Experts of a small language model: 96 experts in each of 12 layers.
Below are experts of layer 10 (counted from 0) of a mixture-of-experts language model. Rows are named router (the router's row for the expert), gate (a neuron's input weights, with its number), up (a neuron's input weights, with its number) and show model dimensions 64-127. Each number is 500 + 25 x the weight over its row's rms, rounded and kept within 0 to 999. Numbers have three digits each.
After each expert's rows: "gets" lists some tokens that make up at least twice as much of what it gets as of all text; "mostly gets" lists some tokens that are sent to it at least half of the time. This comes from a sample of Wikipedia text that the model never trained on. Tokens count by the router's weight.

# expert 11
router:500479502484476517522517482496464444557491496448505505466523518476487462516477484522497516528505491511495477461553513553523482470533480454481538498539513534518523523479483463476535532537535507
gate0:508494493482494451480548479539538536488503483498546542476559493500525476504493463506500486489523526507547494502507475507443480513514486489473557476469474532509490484514452465490468496517523526
up0:468507511524505508502487491479503513520522509496491500504529543490510488523508541477497514509575473518475477429494520530539500521530480531499489488487482521563507471460496476506447530509460511
gate1:501523485518468502501478421447516469485483520486461521479515523527517516491508473490519449479519521496464513485516473534540517496525483497516562489475466520511533525529523494525527528483547482
up1:470500478487517500497527492496519510487467531507506526488509493517470447484453505530550516527526477502542487486461483495516466497495475542501524489434530471500502464511506519533478510469539491
gate2:479508486540467490508509462506493489528442517509461508534570529522514495502500502437497524476473491462433496484551501522495491520495500480481524541499516494501517516468489525478454506528507482
up2:510492478539484522529487517506500519500480498489450485502497459493530505537501482479496472536514536497483497512515519491528475548464503453497514529467487492548456499469501489483445478517523522
gate3:526521479490515535474477522457485463511518506487490514543507464475480500490473451502530478524507490518499530487548535517485448509506509476508508529498503485535530540482534502512509500506482492
up3:435529497514496481489526528469508469473470509526481529519525440529501504506478519471542506469533438517488494522496536525513500489470511462482506498539542519536501506453501504473504545489474520
gate4:473500537517494482495531508474487474500491534512465533486502500501495459527511509456521504489481495488485540541502490516494485465512497534494508504517482492529483453525484559530535527525503485
up4:511508517487521451526464521495469478495545481490499509508490454499445476492524457547522472455486478508526492486493512505519507534446496483496521503532448523544489504516484477514485504481499460
gate5:523465478490468488472510467499487474461494511523499487485483511498500456504504499450511538441504446521475514514544480498490532516508424471527486517480489547460502497470494534504475512498524486
up5:549495535524531520508528481490500562483526500488450489460488521558528543503527495491514537501526516508527480476504507504495483535446488522518489508508508482506503529520541535532527482505503562
gate6:472452496506479470493535487487482504438503505591549465513515451455506506494461473503488485550485495483497509497544543478507509490527510478513492527508503544530510444519474475497532471502521508
up6:487494518488468502505463473497476498466515484525535486503542488494489501461510535536497534519506504531512480501466507513486504504502466483493481427486521464552484586443538527525554500496513473
gate7:532514511488498499536557486497501496519518480516552494498539496500481492477476528478505485491454497501433473468529473504502523517538502498496471490500491487521520454473505506516510467508488483
up7:494488468495469524563516512478509521503504478529522491505522484548458521462491522514507465472485515514486561476509482547472513528525538512468512491491495459462485486518492527562477526496480514
gate8:498508468472448498525467527501513533565494483515513503512504502497503442515514514521483497540468513481494480480498499463498472485557497522512496486532490458486565457516485451508488561506514491
up8:507487485491561541487483505518478456453487533484516489509483460467479527470471481494468481525483530464505549484486508458485511502514533436497531507501450465521531468478491506533486466482462489
gate9:545521507470470486498500508493478478488528502537468502518469518515489417482465501504490558500487524520474529506523552522499514513496523509499486495499531469542512482517506489523486490503505453
up9:495491474505480516473535497518467509486495504539497483521523480499507486495545461484491503482505473502491544521500465491476484504520523522556505471516508508460531511507491536461512512490530478
gate10:481518514506525484487495511506479494543518507468460516523505466528489497491488512484452459520461527530512451485502518513530509514523502531463538512579484497514488530461550483468510509474495485
up10:516506499531488474495475523513493526512525552508493495467507491481482486518486494467493517514515499528528530473489464465558489493451513491467531519473549564528536522471504441499501501468516523
gets: "on", "an", "er", "n", "et", "ad"
mostly gets: "berg", "ton", "burg", "stein", "ford", "field"

# expert 56
router:476461491456458524527516527531470494546515461467536517470510503466492476541528455518497552533536470520532498483519518526521470468517494479477553509523505534485525484462490500474535533534507509
gate0:506533547520530471528505507544520483516486512503518558461461495462483511509461501560492534488483503539502481488510544513524476504486532505516512502493511501522493467524530549474487511534544521
up0:471475532507497546479496505499517518467470464511491489477477488497489465473479484507518494508514490509480469515496479465545459520473503459531488485455511542515507493516497477468512542492498475
gate1:539514481500482467514510520526481519483504496487488519492494504465553519560506486571544522500502484490483458494518499514542476493506514531534545455496515532484495522485484527463527521497496460
up1:460480491475521491485504510482518466471474498464530498491516513482491463486513512494509520491526516497485445484484519532474476487484470477524463515529532500485438495527512466515458538512526535
gate2:510490492540469517550470483481508530489462530520526546537471517493485497481462516504503500446475505527539469485433506512463501475477460519471508457535519516515493461469528475495538546512504491
up2:520488488489478531520467513525500482482496485509537503503523458537485545501488471515493510556459514500502453487557485493514499477501523490481531518493468479508498523489541491502522509460482487
gate3:496513473488466519497507513503475513532500526494469529503554526468484483492521510507511560500524489478538528470497502501464469503500532498479537519504516503494486516490543467498460544507539490
up3:493474495476515505515479474502505520432536498520545508460499505510515544486471532510463506508508514521535500419469517526506525485464531518522534493536473483487526492536443528454502503515548530
gate4:495451507538477504489514517522502502520455484480509500518453508447509484499503524496520509519489505511500488444497502441546510488519493501444501541444537504527513535493548495478506532483516507
up4:462513512573499499499500505500503483488520535516518485493500476525479444495461497539472505453505468484506492489527512479545505516467494505466514486522503525496510497515539514485503445510527483
gate5:469516524525474498489543524480508458528477486468535512462469490505496511489561503467482498490548507524553468506526470509502518517511529496523510478527449553505560490518498500521476474479523505
up5:553475475498496486508529514486538489461534475536472502572522527467440481472531497531518483489462520486510493469447501503518489471432515508545494495474474462511487502470507523482518486498522510
gate6:514523509492507485510525488513525466502523526541523513510531479501546517525499530493447540523494487527503531516505502517510458518497488480526479431504524491509516490460500527473465484528480510
up6:531509485504491495514505482551529493492497521515541485444492511550518520489470482496512490487502490519559494457435478471483512512472515501468533545479546544493524534508527538504484503485569482
gate7:503507497464473490533490510498531529493520505489538482508476515458529498469496508438498529489504509479519525503456508499496539509474479496495526530554526526536479477467480485487559524501481518
up7:519499546459513486496526449528434491489498513541477481442497454478506496501477503513506495486489501520487488501516493505488488497522509548492518577481511506512509451466482518509519502516506476
gate8:524473508513506491505528534479510456513493475510479499503514522482494453537456497511431516528521489532484499476506489521495515483537447511484498490444501492501532498516527481504538486490481509
up8:496482507556491532528487538477510478472486504512508505506492499524498479530505490546546541476463474525483533540525531493496448497503510484488563586514521489524492447522526533499466502499478494
gate9:468469490523494523506464521521516532538465527501524492483465499510480483488500512491512508457488482548457538482522500497528499530490486476534511488534506533471529497516525465522504512484562519
up9:468496529504485489507521462501526488513518505493490486525537516472479514500511509528506487518501494508559486465463492494499538479508507478477502495507477489464502489497449466494491447489453476
gate10:495507498494496472496490520470523525495547513491473496472511468522514503531513482493526542526511539486498499517525489503438497470516538494461452508474508472558526470514492492510529478547504526
up10:500524490505520509457490535500490528497510516466508520504483485519465512499494507530477498479540518469489428491510488520479528501436500501467495556482463509535488484535494501490492473509528553
gets: "1", "0", "2", "3", "4", "5"
mostly gets: " FW", " MF", " Yes", " DF", "21", "   "

# expert 88
router:470486487477468527521519529512460491534519458473524515464529520475486475539503465515470541546541478515524491475511540523533473471511463474464535509533514535469510524463519474469528534545510516
gate0:498498488528447512499457516501475494510459464461529488504495513532503522549483471535467512494502497505455490473499543513486526496510472465514524528515509549526504513466467486511497493466476507
up0:518534480507496505511513454479474512540484489508505523500505515490497483480482507518450492529502482472481536540538532470523489504528509503487487471522513489517479510511537397524515516518464499
gate1:508509466488444519518516495489494493452517499529490505436518490503474484518505508516459544522495477572487480518497501506476485541470475510509509523573561511508497497483495515517480558504485492
up1:484493522478511495492504517506510456517487472547513521541509479476520542508474522481571524469478478455479481501474514507555506475523524451498476499494481477456517498522515461492500469492527533
gate2:515517501536466463537525525486442493512523491495509498462464534482499495583495507502485490512498489483490504492523500484476524531524476495492508468510471486501475496474488475544508533518493538
up2:518519481525447477497483495503472485460532510500510481511478462463538537536505459527496496496489496499547486453463487492474477517516444532490505524500495509511463565488502462484511540541527477
gate3:503503495493520517519522517478497500521498515477548482472511509481489494495450520505478495517554486449466503500491501533491522493487473475458512470480503516508498513530499512499489470530527486
up3:514506481475511504514500498488502527493488514514524497512530494523464483499465557532479469505509457538473514461499522515496511509509479499495481443457492499485478531427493511486528493452499473
gate4:524503522537502527497468530465561527497488485519504508475502475460543529515537528502527488510475502493477513468528510466509507507501490467545516499509493483483495501505504479518514499553507524
up4:479523478488484461470536477502492490469515488489509489502528496495498491483512505512476516462510485486478522462487496462485531427526477456491531479457477465560503501528507475513515502482461507
gate5:459536519552506547483520464509476474490467497499496474501506521466478500509515519503457489465506492501455490522492491496462522495511483532506474503492491467492499535549495467485486480495484494
up5:483494521444538517493532549467476534522507460488512533486464562479502482485513474477516495498505475507480452474514555467501515469495533541523516477505461514502511547474517516504527511513482494
gate6:565477512482465524514475511464506501508511491519497562504536525513475506515519504515479560521473477484526482509520489490545492499492493498491516521535497532521495470486502497489472527470458481
up6:457486517480491493538517504486493534489509515482487469492529517530506503457485517489513506494527492497487470493475465487528417480462472449480495521491515501450481520507492465504515517485528518
gate7:508515491514514507503436510494451511537517480465498501502487514479509493514467512487495531504509516545539485496465518542471504522504475494486490501562485494492514521520486513506508548521468503
up7:501502519495452473500508486478536461498498456528483475484482501545486488521499502502455506516489457463499502506531490492525481495461523538477499495509457440544505535508498478532538468473490494
gate8:521548466459510526520530512508515529505548523517522532496523548471510517495528521517507527465519474540519468516534480541492516520469464473498495537470479493502474507537546528484480506478517514
up8:519526505466492517519489521526481462490517529480489478512518520506505485494494478506509521482499506509539503572534508482441519504483459459513526465491477501479474496513478576538506527518480524
gate9:501503512513495483533506486512469527521502502503480490497519525508485508522507463508536498483482497474493550496494512501529540517507485487466478497547486532512483495530512494514483481526569540
up9:517496516472476468514534492468493527485455467505473501527470489472535521490533509517518507533491568495507534479497481477482478492471484488529496533493507489501486449462500491515513465492488488
gate10:469512523515470505477520481508501519497473465523499505474457508517497521485503492562508505554464480506498485492498562494537473498497510502457507518550519507449518467480497505499503523559511535
up10:484505511465498464509499501538507509510493536508517522505540451495510501522522478525486481503455487540497518483545507503466491474471482506484527545502500490540512500488502472544509550487469563
gets: "0", "1", " ", "2", "3", "4"
mostly gets: "   ", " Yes", "%", "/a"

# expert 25
router:467495476458475559527531520504459499527496447475509486497517505474475488537516464482479518545523490532488473480532537535542483478522479466499540518512510527501517507504482482451532527523518509
gate0:501504493476438500521536471518480523504512471504486464532484462477462482469512492490523513495553504484499516469566534496524492525539494528549508472501499516488527477550464518519533519502476471
up0:458503510514521521525514476522491532491478415508507519520504470478491467494480469511493521478481504460450510511463527484450535488524504511516497470489462538516502483503487527460490492495491477
gate1:491481503519500500500554519468413485479471475508491501447505492512491514492512527482505516475506474499516492489512511520511496497537475489469573471507474503531482489498507472470513493483528535
up1:485531527520522466489512452503489513501503512495540509488480482489526524476472485443492477495500518548508554459477451509465487524498493507425489471498520468509514470448551492483484488494490509
gate2:484494548491515480477511526456504489467501529513541493537483478533455529499543492461488491498488513486487516507492512540571500479513516476531513520481481475505490487517475536480475458495522494
up2:511481483494521477481540466479466506480524491504484491561498500500480478581500501510562472508485490505506476500435477523531514501572521533509503481510478503498449469502488523472531516468539511
gate3:515493526541466507516534525524513526476487484503517493483482517515487482470539505511520530503463538510498504479488510547539500498512438523505497505469484491505501476491501472476505548510548487
up3:496547478497508507460506479488479500485514472470504520520551501513466508486457534478542494497530497520542514470535455509471524466527542491488490510531495496523496505485433499494535503483474493
gate4:504498482485464489500496535500476515495461433522507486503543501485479541494518528480502525521489529499478500488468505481540480540524490479518480452523527493535515463490526466528507490493470516
up4:500525507521497532504477498467490528508477550471506488467506547526497506502520508526431508467558477482531522493483494480473554482518515506473445427541510509505543552466467505534499490510475499
gate5:506537475505514499514464495486522502559479502519524469517453501518514504555507468498491515501488485524504480458490550493534450505520499497492465505530524505519511543508490511497552542495502464
up5:495475482500502488524505531508487502533534497491514508504486506500521511502515469470498554523506509462473548491510522496510514470502471489469527514486476500497509509458498491466456454504489527
gate6:544535509538464554558499537451502512519487527497496517527545491468465536485478515489517489545483495513528480508516518460546518528464524510495473482532486467448525516488518486511481523524494548
up6:501523522458512490581465504517509459509538529519546493538449515505504478530488500506523523498509513527541511503496516513501500480483483507494473523482504502489508530537514527491544544526464523
gate7:457500482470471517491526480455483446470505529513514526536509486514498500492486494483514506481528504545514497506490496541522527550491511489523518545500516508492493465506514528508504474510507485
up7:512457476500435461485491508504506517527497492490466486498511470515505526515474503487479483485460503521430499537516497492488496497509467525557470519477473558490507557539516512497523474481476489
gate8:499479532491519521535499530514463502508489467490519486494490526476507518496510465493495514455508525511488516490514528538515499481494522455512536523543471567486517515512505517500469505489419489
up8:534502460484517502482536508511488523520505436493489490484492450490519458515464538492498495522481512485514478519500517514513504471465495506498521476543493482496474503492504482472477539532536476
gate9:527461484470476471539486502479511528505492493497502524543487478482469512544497501500525503481494487459520529516532510501472479505525463549531528542510510510513527479518508476466533517498504505
up9:495517488458493470521511505507508470487530543465475469520486518503469484518545487482511517590504499488492540489530502511494523489520526527524494529495493506449494510501478543524530456500559494
gate10:486444519490499487466508533451499457456465520504490500515527458483454513488506537523498518496506531466478542480534557490502480492493533500495510503487485500473533499441462488453533525506511507
up10:502467513571506529465530467485507496507504531536461500482542539486505470507515524482461474525517519499496488475437505514560507522488475526490489515499495484526508520483485520469542488455516493
gets: "ation", "ed", "ing", "s", "es", "ment"
mostly gets: " use", "ention", " change", "ilities", "onse", "ify"

# expert 3
router:480480508470476572514508502490471470593489458466496493492503514488487469521493509495502512543520483506461488457520536522542475493524498477486523522536511482488516537507491465489525521530516507
gate0:470521461543478487479507513523541523492500513499486517490441523521507470499493521519492517468484496472482458555529544508490542486523522503463531491495474468538502515504534503538498513513551531
up0:509501495498540499492528507524487480537478504531476478554509592510463505461542461482488527485491536504530485515460473483529526515472495484496527510504483501497532478505482456496482481512462550
gate1:503525506466503492509497516525455459501510502478512505480498481470464460505487490456545517503472480511518488547476477498475502490502509462454533489504497493477507474481494486480531474499465463
up1:524479529460540505521472491512514513496507576519489533484465492482525476443500504496511524539496535510512493500462453510531487480450462513493493509536492532518502570514485529550460517522520512
gate2:494530515444513461498534506496531509487492500497506497504494510504494511533505478478541556503499476463499464447493489512429503496521497521529429548498511486489506506489473529536502512506529481
up2:508467509463488476494512459499484490471501548497499510432452529482526461476473482470528519497491540531483434495495474549499461506474493494518497493533516491479509516486501502479553501539496499
gate3:535488520518480547484464488491519483514461476493499520531517560474482460543502494493467490508532499489484499443501497514488530503518478519520524506528491498531536530482521490487551492491497503
up3:532489500484539494512505487487495490543501502508518507511476487546521526534467481491504517448476460494477531511555504515517496494488490492507452504489501486477496478445509514494529462529489518
gate4:488490498491516493493496494480488484498513515481511540500541544496523463499480428461458528519486480496470493533475476531476546495473535517514515496543533497591492525540489488461521512505520481
up4:562457548515477508535489524529507520488492508462531532494471484484508536516505532503470481526538520524478491480534526534511513468488493486506509553447548505505505459538478549516478507525506492
gate5:517502458517502488497473521506496482499484518486478477519507445514498490485541510507511500473515486507456528481492498558542489535501456482521511534508483501499486465533539477521472519475491483
up5:481502521439463497490522481509471499466513511488522474488457458539480508494523507513513532440520495446500561481446462528477513492508464472518528477490521533512528491488465469517528480500520535
gate6:519468511467459496497485494507521489515494432503520501514550472507524470516502489512505517462447484492474514530474515465473500515457520516490513488483485526486498527496411499517522502477445502
up6:513510469527499538492513512533497512495508535507529505501479508522444514483505510517504517504455507505504482469521479470441445503501499487473530503459494521447493525509497511492481547552531510
gate7:514461546461492480503474485469529510504554554486447505469479476519484497482490488496501505472536499482483457440563483482515490461525477514518472487494511484529472507474508496493450474493514474
up7:524494509470523511501441473519510461517486563495514530543538535502484499493494519548496500505522551480485463553513483495521467543496518520484548492500476488519499491497509515495478482503457517
gate8:479491545459414495480507498506545462498470499545484501447492552511537472471485484469507512471510514476500512485539522512484463499487488459479486513493487515483527548526501459480483518474550487
up8:483498447509486514474547502482481508531503519495486492519459516495507486512502544507509525521503510502505502496453505527454495510475482511506524508512478504514484480501508545490520488498520491
gate9:484565521499532542486498480500471506497504512520505498504477483548516437503490529484538523544525555522501505491492457482482533504465525457537495504520456497507513504488475521523494513526540531
up9:480468564517492508500527512496487536507472543470504507540567470461480500501543471533527497513489522511530499497449516470501529489508503499489520508530463476534535520530534492511502508497506490
gate10:492492537491493484508529476488548483524513508535446472492494480488531483500506517507500466498494521504534501523471511491449509506503509464533509523489487511482479542480519498507505455499492516
up10:521516517491463488514491488494486524490504558481493509482481535498488564462509462530520500488476503489562508461480514508479489493484523462497447508526478504516467504521505447542488516509474518
gets: "ing", "ed", "ated", "ted", "ied", "s"
mostly gets: " gave", " making", " worked", "ained", "arried", " stated"

# expert 74
router:497465480481460537534503533530517469546550467446535545475483540499493478523489494529508514489526485536500492484472535520510478465483460486484515478531496487473518496493537493469513485538522530
gate0:495472518485489489513518466524497501461487455525481475490472434510482479473478503473442496523508516520531501461484467492512512494504480492546486516504498498491494528484544499490494485489513476
up0:502528526453530477540540461486494496503506521524519460498492486522502498470549476488560512488527473531510523507521498468488549485552500496508499530531492539506509484489484519492500525534525523
gate1:485541514489465551517523511490501509448536504532462499562502483516477451509486475488534484489511494453556502483504479511494563499460520505514542506448431474479501499520481528472479502525508483
up1:484465520493556503525466491483504513504453490484506519546464462501459505504482519496517506499533479568481495558495473512518478521483512502485482534495528523474489522511555473543487489476424501
gate2:489483530518508529505485452468496508489530525469472452529452540499510481472537503534497507545494498506516552491494507515478512471492536527489531490511478456486504516483498515515477496487489527
up2:526517554518478457504543463520480503495491465499487531493508480514520508482506491509515453464520544420490457519480485494516515526478496499506515596458499525491527505484491491490502511484512501
gate3:448482523490526494540500466473495507457518497492482503501511468499510464479488535512460496536528542523508515531512497479493449506538510518523493468493521511473499489523539468518554484487506482
up3:492470497502501508500480493514523519512487489498473501542508493517445503498544483457505516515583496473511543502481505509514466509492501503526483515535508473464516485484502517499482508466523491
gate4:515456447468511507516507496525543504495477510489482510446524472506452507554499520528520510546546498497489465500505501521477531487489458494499482449484513466532530525533522524536521464469501512
up4:505491513554540519460534479509530461515518477511515483456509509527524484483524528478494520467492504468558493488481525498477499497501518510520528528477548517523449521484515487512484478508497513
gate5:476515536514500483542483484518546495482450520485513507475496544470530512500526553512492499524487525521502523456523463475456480524482482507502495472512479514478531486497534464481544523465504533
up5:444522512544515512542535487506510526487538540457505502517494505471507503474554476493510497510513471539496522542508528538483452496504513481510467520547517545524472498512505541530497477503514525
gate6:463526508541486478521527543547508497487474490532454510469493463492506539487493483520564463537480511557546524493473475497491508490478439491473507527477560503534518499517483481498499481501546508
up6:501499519515505476467465513518493536520467511548506493495530475495478506489449476523491508494533495453496483500506491497499471504527483488501535467488528478469487523503511495476510492500519476
gate7:500454456492496528468484505503512475475497494468467497447505488510518516538507500482445531533464529435540496481435508499491508480532517507492473492469499468522497497492487489503469473477502561
up7:523480457501512514484488535540520505511503492503548520508497511507514524484499473480467512505508497495509476485516523527494501465494486508507497437502447481466477478513453521494475482476485495
gate8:476487447471525502438489505476566500506508515479521545457498473488492497527527513510527524485486459475521486524531490461521506494543506476526529454461537458480513515480465473522506518483498488
up8:513526524528503526472522441497512487495538465468491489544452515494541524519481457502465517478480469475506554470484504534475499513530509482475485523488510476500503503524495531500520494536528517
gate9:504478502494536517506469493489503452494508528561546496501517543492488519491525477469508513488492514519466488531508508494460504528491508481443499470460501513492523551501478493516425452493470501
up9:479512479491506538550505489516506484499510484522483460516493485530507476534465452477481494475466503473514493509455484501510493484555480472432530483532479498528504501505522533514491523500523485
gate10:465491521499549490491529511450504483498492471511517474507492530526516495462537513461516495474506505466488541480502509490490536527539537494466496469506510475526517464523490533511492484470455556
up10:509495566510492520472525487500498500510490472519497476499456475529489565478537442494510491502507520492515563500498451498484522514472490510511533551532543500524489527466472509511536532533491542
gets: " K", " H", " S", " G", " R", " T"
mostly gets: " K", " Z", " Y", " Jo", " Kh", " H"

# expert 90
router:502473478491434517511488538528509466540538480450532525503477525476489505526484482549505507481534503562499495489482507522507448468488483487481512492518508511486523498464509458485505511527543530
gate0:497539507490504532490516506503515534513510433510440461537501511490507526533524489517487503475536509489549524530485490494496485515502493517516446543512516466501484524555492553498517481509515495
up0:493478525511490508505508501505492466492494549433501530499530502493547541490494511450501491503507500543509520496532539479485491487509476516493495532482479485495551544475515492510500450515524521
gate1:524530539472511546506493517544487527498475508497498521475480540468480525451483507512512481486500470495477530488440504525486501503491468505508549479502527535516494454484512505512504507476492492
up1:507498469463445488504478523483478538526495483522525511522508507505535561508515556524469479511497489484560519542464510519519517532442466491505531518512518495495481528455508479518516479471529480
gate2:487486514503485538505525505530517518493516490537518474489465505519525520511509479484525536488522509509549495519537517474505580501517488526491466539514497471515482508500460501441494441529536498
up2:493508524442512509488474466539495514506472463493537480428492476486498509488533457507506509504502502512494503453511533483488507541551497524485503492498517496483485479472511508546533478490525488
gate3:490455497492537530503455526487535533483483534504481492470508503518557497475444477452487465499495492485488468487509494512510497500466469460482517485531465512535510522463522478534505476510505497
up3:466478514516485528534517495495493511514531509483475506478466499519496523484524493508497477511529516544518474521510534495519470516457449557517560504522509517502456493479519515495493528498482498
gate4:562521491499514494488502485466514490468500539503487483485487527518473488520440531535500468522522518458475514487447521502496520487468494497521470483506538487480460528472494490507482478508473541
up4:503516546478509576474472501537494531499512517490490519509529499521464487482485488486533516522464517535508498482502523519516503458515455538513483486529538488523490529545544527503496532463519493
gate5:494518503519533557506522499510502469471549452508498524534495524498495483505460457480449504478466504487558451511515507518482496518493497471472500505470474501488491504523480517526495462505482490
up5:478517514500545504502428468521484511501454531496502538493474520510536504527530488503510491512502483498515508492483477452521467520539494447521550525479503526499501524495486478521485505495517525
gate6:495526441491454494447478478491503444500513508473538507514493461476470529467456511524486485484522521490466505518511496484510471475504492497520535548528506526451505510476488518501490513485536450
up6:513533485486523532470477494536510476467495526450523490489482499517527524517544506447439497494478518483475496510476502455546500482500432474530519513499470508547519517463507493467500426499512523
gate7:515478512526482496482494508518512512499492536493506552517518513487535538532461524511517496518542492471473495532538490505492534484546482465491521500523548514465470461535504513481479469522474510
up7:509452469513520492510517509454488510471540454515496468481501478529468504523515490477508525523484498478536527515496502493497548550499469493508492529498491473469494479486501505478531489508505471
gate8:523451525521501486499479500475515480510486511523469492524531516525480505483541512526533516512501494470533460498464512471521455528537527474469513506514470451519473497534534499504456534497509540
up8:502503514462479509443521542480468479522493530499503481489452464473507508510533478485505507514517508556475461534477523497479468469428489525497492512489490498497487524485508510524502445494429492
gate9:491486520509491460475514479476493511516502496507546525454507483524535493493493465490490530510499480472522513511445492500471553478478485535532501493515480476467500503506495504507488508524514505
up9:486514480509482454512521430503513493512492472491504488526486495477528481497510478472549519499494492528484511496498505521507473551512451487485485540513466486486469521500488502506552522500464471
gate10:506472479466464468483488504480528516491465467495526547515469505449461489510518525599521512531507470513494489495490454533492489509520511487513476492508506460488475473482461558515510507473542477
up10:491487468459532535498530491556530507506480478512519465520453486508464486491463527524523516518494532525498510473483520512513542473526480479510508521492525513534510513510510572534499515501490524
gets: " P", " F", " T", " B", " C", " K"
mostly gets: "-F", "-D", "-P", "-B", "-R", ".C"

# expert 19
router:476468501468470526532496523487470479539514457461517516467516526461471478539497470514484533544531471514498474478514535534524465470490482457475521488534520538479518500476510489463537525538521521
gate0:503502511495404557516496522534518457503489527476534509472510480505509515501515521532450520510504456540519495527485531506524508471534518498422520542542478504467504521486520505486503502514526520
up0:486536478517489488483513546508500526535488511487440509499489485517523473523430490447507503529490514513511444523475479472447500504521529518547513513514507534490570517495508518523512525502468483
gate1:465496486536538504454488498492487504502550460503490480498479505467523519529524483505524542465479498484474505486482465509502515510503477509471505510543477518507542497534517480520569481503477506
up1:492532500479471478532519462532471476488469495486489509483503462467478495490500497469497524468484508569472505514509497503522507504484541508461468473524500502485505489519435470501493520518514451
gate2:506511514552510530550497502491525482512529529465510465515450461479486515522534544471509524523444442522517513497504509519535496455523506438505473474502510485485481494463526495444499491526482506
up2:452533513497507458511481455452482502493510480469470482504531554488526479501525462491511533508495516509522523497530523486536533473485467498489483487459566533521466485483505505485537517506484492
gate3:516469479534536527507520514520512501492478492482500531500484531514487472486518502506442500489484531537481468485512525435521547409512514471436530511480532529474524523475523503482486468490530501
up3:490526497529507487480511479469532538509510454514536501472498479514463505467525498506476494545549484506472519477458508503521530495462516481549485462512458502514516517457470518479497512506496503
gate4:469469471480486491491507491480493510506492537474556488505484489514547516451518481509489484555507469506505483473536559494466520469534458493469495488511481509513507509496519489461514536508483486
up4:485453492476505538478516500532528443456490477503465518536481522514459469502549513506483466495492423509505458467497458482503503494513523487489439491542516495502523524495518546495479508474489492
gate5:492497512483513516512492525523489498464490462466513532424542501499488501490496501548482501523490477455506503454491522513487482490488492508521490465483488515498496511515514528448503562486508566
up5:516489537462476522518518523507517461498488526545487491490532513516550505511483509471541520502523515507517456579510497523495515477533509510522511515514509499531501460486486526475484493541485529
gate6:543446488504477506494490516534463526517507479486529512480507528520492493503456529530531531495492495506472493501508520537505501498500493512507483513513500484491549484474485496502498496479463481
up6:456528504489541523480483483496484469479540498487540490507506469505502508506492514499505498550525470487523498508550525520539491475529478532513501523487468472467520511454533498448502499501479501
gate7:528520521499500538499473468521526504496488469464507502516481524530467535534547484561513542522534513495492522508520488550498489499491516506483481459512485513471501484506490494462508454521499500
up7:530535520518495519501493498503503503488502468528495516502481534509540527495514512515498526517468508505492461439493487483454478518476533517482530505461518488510527476487501514524484493488487527
gate8:513489464505498461511499508524479522483522504481498572506486472434517482536544502500507510552486515520548511516479509497546481430503515484469506482478445526508509501462501498498516484514496521
up8:496577572511440505461535554479522506531507482486490510484473435485441466516492489529473528507502502477472514471527523491485511489435505497531489476480473519518532503474484476493474482497484469
gate9:516492457490518517566457515500513505482500521513442514499483514483432521492508458468515488492520539520510521559543482474503502478521510498491496468505498531453515502495502479483517570500486494
up9:510512536509496507478536532503505514485480514505495516476450507518489499483523517504489504482506513477509510541541467483488474470511516482522510495502545498512551523511472473501517492468497532
gate10:525494521491526532507504482509479422478496537474498502499446502511514508512546540479518543507503493503509501535569492527502478488533519439497553486499524489482517457505509494478536507488505501
up10:516523458496503495499536510493508473508530541459468526507485458487532475449523520459500505487481548499497477543501492523482502449467469488530494525539497502514506519531515444510483526523493492
gets: " |", "er", "ard", ";", "in", "ell"
mostly gets: "iron", "roy", "lic", "ood"